config.yaml
n_layer: 9
d_model: 320
n_experts: 8
experts_per_token: 2
d_expert: 192
d_shared_expert: 0
activation: "geglu"
moe_layers: [1, 2, 3, 4, 5, 6, 7, 8]
router_score: "softmax"
normalize_top_k: false
routed_scale: 2.0
balance_loss: 0.00549
balance_bias: false
router_z_loss: 0.001
init_std_router: 0.0221
lr_router: 0.000296
vocab_size: 32768
norm: "rmsnorm"
norm_eps: 1e-06
tie_embeddings: "early"
optimizer: "adamw"
lr: 0.00116
beta1: 0.95
beta2: 0.95
grad_clip: 1.0
batch_tokens: [32768, 65536, 131072]
seq_len: 1024
train_tokens: 749200000
steps: 11330
dataset: "wikipedia_en"
Below are experts of layer 2 (counted from 0) of a mixture-of-experts language model. Rows are named router (the router's row for the expert), gate (a neuron's input weights, with its number), up (a neuron's input weights, with its number), down (a neuron's output weights, with its number) and show model dimensions 240-319. Each number is 128 + 32 x the weight over its row's rms, rounded and kept within 0 to 255. Numbers have three digits each.
After each expert's rows: "comes before" lists some tokens at least twice as common just after its tokens as in all text. This comes from a sample of Wikipedia text that the model never trained on. Tokens count by the router's weight.

# expert 7
router:088161105160153157089111115158157106155158118101072068073099085153085177117145115138139088112145177129097103120055157186157141113142080162144116177057080139132169172170092122094188136138144113145047106053124108152127091126166105122155124126
gate0:141087150156094145118135120121175150120183153186115146109097140131162112128069134150094190152162179170128107171132123140111136084193136135101174140109103085136101159082174116113086119128123143128124165107152131151128137111094131094112157173
up0:177162111094136189145065180058135135168091153114147105128114211141146135122175090076083150193081140109158078149105156164119002116108142152109110148138152148103117132148066148126118130138102107102093131084058180116129135166099119157111095107
down0:095149162118147138125111110112179174138114088116111122130114112110066114141159141066072106150200041154129129109137130099197154140070110084137076125122149102140116112108102144151129083133103138154118102167124099132147122125114133198239116090
gate1:172155098103146151139108166131162126101092149143139084096102101090095082151108062089170145117146170110204055107103085173091126078196133095167135143051072114133131138111168126130135094150074151145132192138125100112083104151081132115163196144
up1:088099166169141062119151076141106136124144114080083107109082176136120156106180152158108041109177039152098180170132163108183168141072111116119085125167190122139125103152133131128076107088187089109073119118118158128112141120167152118162078106
down1:085132100175168127124115093155110122153147170140109095103073136099126113134089145127115127164179109138125140125088158158107167151154099109131138139156131111103148111131153098092084128133105112090115097155146120133079132163121141155101191119
gate2:116139047114141138179137135124134117108088129132193136130113169114104086187116082113130144109108126208128085132146099178157136087109158081104098129109152078130147121158137127135116130142122131154128091154153110173131088088075095153134055097
up2:042157103175132123174105129106076162100138125181130149125136126068125141192138145139146100137153129133107157080074128131110155117115129076114136083118097140144137185151149114121105152119116110104143105147149120126137108099086183128124079091
down2:137117096097133125161091054149131042135110086139153106147151197114132153109155109115173143153129101148165113140191101117164148147176139101201120159121089112162136102139104183162110190112110195162128104187135130148049201151096094129185134083
gate3:123152145128092079134121121112109101156088099179139154124128083122145074137117142092092103109113128092087105133109105146099101174101155144059142136206076156066127134146154140099139131161151140145120135135145151132096166132114125036088085131
up3:163117134122113104070165070096103098142191132158088096103184127082158100110131075170120114122127152124144129138069157039131112148096141162124162139106172069179126099171052067144137097081087121124133176072116118077129107077122131196040077189
down3:157079207096224078153120186122133137123153143136146125142076092085109188125157138148117074150118143083115129070146095102115088153122093142189159100098168055125164113187150192141093114133107180155131118125139151176143134140142126149070142099
comes before: " to", " the", " in", " of", " by", " a"

# expert 0
router:123182128109097179094158111113154132171151128148087120154113064123086168141108123094137091078161140159122118130077169122147167146079000143117083207068126142093177153126142142110134125141102159110087128137109102130141118141217135175148154118
gate0:111114077101193115103201106127123100132125163128172097094127124223115162161107119148155080081149143162090130112127147150143148147192094200144159105121205189133129131168111170070148098146141120146090194059129159102103187108092148131118103162
up0:081161130139088153147092173116148076131153185104128091133144127090128114096152087134146110154130197096190119084118141104134192137188135144082085128087113174099160148158099083162122100086112163109124075144131108111120066151153153141153114104
down0:117124132145093074151117125125173161109100104084159085104120107161121141103077170179136100146168123129135126164122160094098194091157132166161112122084183111171142099160122187091103145159214143212142190147113092151086149057194122140137094094
gate1:106125126142127103063150204157168042151095136092123129071121122068136112117189151112178110114099096091187159107067062118084174084110119106138099131099156116115133101159077139084129063181135127186119089077108210198122135164105172095168185113
up1:185081157114111136076111123125179090086091093090105157124155135129143087114085135156145101143103100119147158101136081100118178054109162119093130107121148104093076076114125184087113090196109211134176136116120128106149138143141152107123142180
down1:135124163093124076131121151139079162120138135124106151193175115087186144148189151116150146075123111113130078144064139080064117126111056123109088179115142149138118123111094121117134156117150106161092116137089133150134149114131140157111116169
gate2:050154134133133146094180170125116136135136142124069177183168118118155115176149150127074149135095127151067182103083138145107151125158120145081069119122150116128122144091103202167143094097129122122121143166110133099142131098118079127115107124
up2:073132125178108088096111159170105123167170132132073177140198118145084138166114127153088152129073150112148165144116138163120100100193134123103111127144088162127124164105101156152134094113097116175121123175137127115129110101123140097133159094
down2:156117118167121111160120094131098116131096108063133121128163119168134079115143144159036069177118130166192142178160146152163126170206122117103097127166105156107090154173113092138101112067099127143149138099090124108131111110067172179083094119
gate3:070143128175131154189131134179116064093103094136133076106121157178115140121168107097127149110127109077119167143107112137134139186081094143141163083111144144167070066140132113077095115106128026166118100140185103118085132112113211145154126107
up3:161146127161107142146060165139134146071120083170084174137158126138140118132108107147093124147103084165111128128113120105147105103105144156091144107182173157083043136044163081121108113103089158166133144130124095090175149122215111128108126171
down3:122149116152152153121111127156163111125060095138128156113150131106156143132165118109175106127140124104046122123172122224134169213098068128097101145112148129123123071202067118117145136073165072119133093156133149170120138142145168168124111142
comes before: ",", " of", "\n", ".", " and", " ("

# expert 5
router:105143151188101132099130104106212148145166117101107109115093050156078192149149115108125090109128149172111114133077165176148166149111064137131071110093108104139140182138115114122094175113110124122082067051157162089121083150166100165198100144
gate0:105097127124098080100110127110173125104113151147103109136129130154101144119100149122124141130122127153149130144114044108179130088139146113169089085100127141164200127130077109107117065084073127179135088103129115145155104122117121173148190120
up0:152116112160141124121151176131161129108070167223156206123064122171161132101133087161170157129139096054150130134154139185126149128102134146120140113106086106111118154102183131110117149194119150138156160148135139095103108123127105127093152132
down0:136118094143156135101115149156160078072147144185133154112103075041165126106080147134144188143105119116083116123125176215141124175107139127153114185185120103090134159132120146118131094106133181149130181124144179095119176090115131108135134153
gate1:136130153171177136125159120129225119105171166196184124117117121137147118098097173147100089118103112150100159134099137149047099072155088139154137148090134139099206114097122080099131117100155109157103054068160120166136166203137114140173079203
up1:150087177140159147110138163105177167142150163165160117151145128122147112159092172112107126153138081140097165111097114127062112070133091174170116167096132116091187106078107089071140106110189114143107110076145081165125133204154112152173081234
down1:158052159126165122145092101124173092162106119123183111140179106110200153134118175109050141134135157117131116085126074138146103123134151140125178174168142085120122099138145040131126159138150097104139110153153106143115137142114136119118087193
gate2:061169115150122106158138147163110093176205070166120152094064113114144199165168143119188124107141119178079181147116129141139173084142108098103146225123076129167121112153143141077121153122100148091094102097159094141102166117146136152136123152
up2:170138172072109132091097106083167173085094133142089131141160073141162123093059099143113104148067150127161098079101117140151141173112116156141106098083164141091123176078114130188136127137137104145125147117107163112154070159155116077104131111
down2:056159156172151093079149164121106065130151124101149148110171089098188126171128171073141134099185158138148122098124100174119170123106042139136194126106148119127125179117147081135132094125062161100051139158093115181138185108183080075164150103
gate3:133151112132144111103121130117084142091114107113117129164120113072130108087149161122166074112137136166102107155102185174160122174116087203109098169097128116101132123150111123095111114150163117055069117185114140122141177052133098132069104125
up3:139128093145144129156168151087129180150134180121123099145121145117156112163128125121113172196172126072139121164120076172093163142183122152101068170085125122095125143142096125112096136155124142135160170086091150115052110121106112186104147077
down3:112133079085173177124120150163158054143145107066169099105137122154086090148137036165139121165126126149163132087099101187109102127122097137183159076101119177133124098146146102123162145144153152097131153130134133126178134175173080173156088145
comes before: "-", "|", "–", "8", "7", " as"

# expert 2
router:066180105115138112115153148144166108130189137090130037103135101124100212134179149078163088098172139169130092138106116142126157167138062140093039135104109156167153120159139134132144087115121084124090082109119147180113133201147147142153140049
gate0:096142172130113120156141148125163137152121057115100142091118098095145167131089106115158111108104102181199155090146181122143151127156120159127140115108103109160148146176177142104141155149079114032102120071103106156078149109108082068077173185
up0:141157118081147137139096142120140128176160179165098075121164178144120104134197086151133163107123156121099139174111106129054059111093150103156100168156133130129119124104110128175135093115147142163144088122172159115169136138179102179155148105
down0:148178126086151184092152084136122107140177119128127125079048128186102079103124072149140106089150158079171078130109163122084150114149123141182124159146117149214105143153137140131173173126121101115167159127145165176126142140129142155095132123
gate1:067118102037174164174095148157144171116163079125128105127129124134083089185190103100136101098113104176098150131080158103116164114105091133101120134109113084171130111190107164126109137088135092106189124114176148099076136151132154139123180175
up1:089103112107105167141071131094123142166121138129177100133144135157144107166198123116061115169104119107104110121131149055058106110112141199115118128141182149153092121163105107183138156139145101136139125092151180104143159170082126123137152160
down1:181108133159137134125117112170145161127160128123159107146213122093140082132145116112168115161167101112184168123135104131109182147150129179156130132109073139169090098114125175086148123085109104045118165156095121060125103139129165149129152107
gate2:092185145171130085174113160102158071152146108084109091059114121110141190158106126097128132136114129177124159128138070107140103149137106157165132136118147133074141169142070122124105142114100113159105107140178100171111113114148125093162134074
up2:128064145130126167065122142150162195137157154186118121190108171201123096054147104127112124132144164127130084125063162187093127099071164088094101084163089125124114133131123102140134084120130155097110147115101162133144137138121074156081126112
down2:119134125096138154142114193101140163202134157159122109178124179149190163096096112148087131124050186095113142105052147141153118095098106119128128146127163167141067122173149125117127135147162101111117079132136142193100134111156095115146140159
gate3:104161108096172121192170114170164055146128105096132109166088082182148220122069125120093102175098204156122151118135097206178109116113154141129175153117125156116203128158171136117131124138152074143166060153197097142105151127121093185176180139
up3:069155086102174121176161145173122068146157093152126097166085139129138141120102107111112093117085192156102152090135065165142100111169127153104126194157144174124155107158140146154089141130153088116146118155163106115106155151101145184171167162
down3:146131147166102123161132124176128113089148159121125103173131131093191177109119085117136170183194165095127156146149160150155049064111155105132140121141137062060177121145131106129094091195099103135204091178152153156126123110131130134152155118
comes before: "1", "2", "3", "==", "=", " be"

# expert 1
router:100190127116163118136118129150148120100168154130093075115090073121129191129187146079188122124153129087162112103052170084143120141128040128139066146114114141150136155163128131089102129117120103098114092092119159192089171134162133164162104120
gate0:129125106143124192108156138064081135146100127120079021101087122119090131202162107153146083076129122164184175135110148115114119096117151145111117128107126126098137145129203118072124111127115061069156193069093117159127128170141120102137107096
up0:082110148125074187163146116156114150118132098077114118131167083119169113112122160152150135168147170124165140139130150117189088147153141162113172106117120100144158130108174122213119091105197112138120140145132118116096077083127121116119064099
down0:152122093148097158120100091179150095152120162120186129098147117098130159044116129105143153124087149129149069118106131073149132074163063111192158126172113139119154121063147133186149115125157112147157113149131091163049145096150079164154169099
gate1:126128166170129114129113152095140071201096150120092117157141149113126136160131161169146083125158106145184146086093155135123155129108089135090112102108118128146176131159179104157065131074103160149140142151112141118116069113144114150134182222
up1:153151148193075168154097188099129120114136139112094090182175100129143120121186167173090098118169142108152145132124155118194100144120129131111160048129112109094193174160150105120130077040105089146150127134129143127153066107141153146107132133
down1:122099094186141128084115156201125152142110127149208058183183140145159088080164161119151175114113175150124135101086181093119131139102141112137117156112096124107123115124157056137173131154151140176135111153112103139135155138072101133129128136
gate2:145079114230105122085124168128104122100172079102128154098125131078165164075142166129138093140129061110207161085138143117160148115074131131072112177149101134123086129116144100104131187155119090124127096132108171153141112138148101129100169138
up2:133057125144106183112118144138111093154105119177120108091094113156138138142188124130162115074111069207155120153173142081112177104104150125103094155150153115089063098182120069098062119091197115079128126128119152102085158151106135096119164170
down2:116149162133112123162191151156062170127129154155136045120157141104111091115093114118078154186152156085126150123177127169111175132112174129149134072115140138096132154123136123131119127123160057115192125156113090140085125063080216145177142112
gate3:111141097132170137113078124111111065152110135112095089108090104118139090098175121168126043064068126169147101084102186134110136093118126095100099134144168129200141116116116183104100147148101158115058119112121134087113159069084133132143172146
up3:078105138123148169139108116148066093049124094133147119115124145169144140115148121134157115106072105155156087089137147126108134128135134108097127135176079150172144137144132110096095213099137132112158147109145101142105108162097126152156184141
down3:098119133154114092137108170091114054139117077116129119089089129112133071158108083132154092124133059153129149079171179176177110104153116124110150121180120141097116127169162114084160134128132131074113175134136154134086126120102138183182194149
comes before: "0", "9", " ", "8", "5", "6"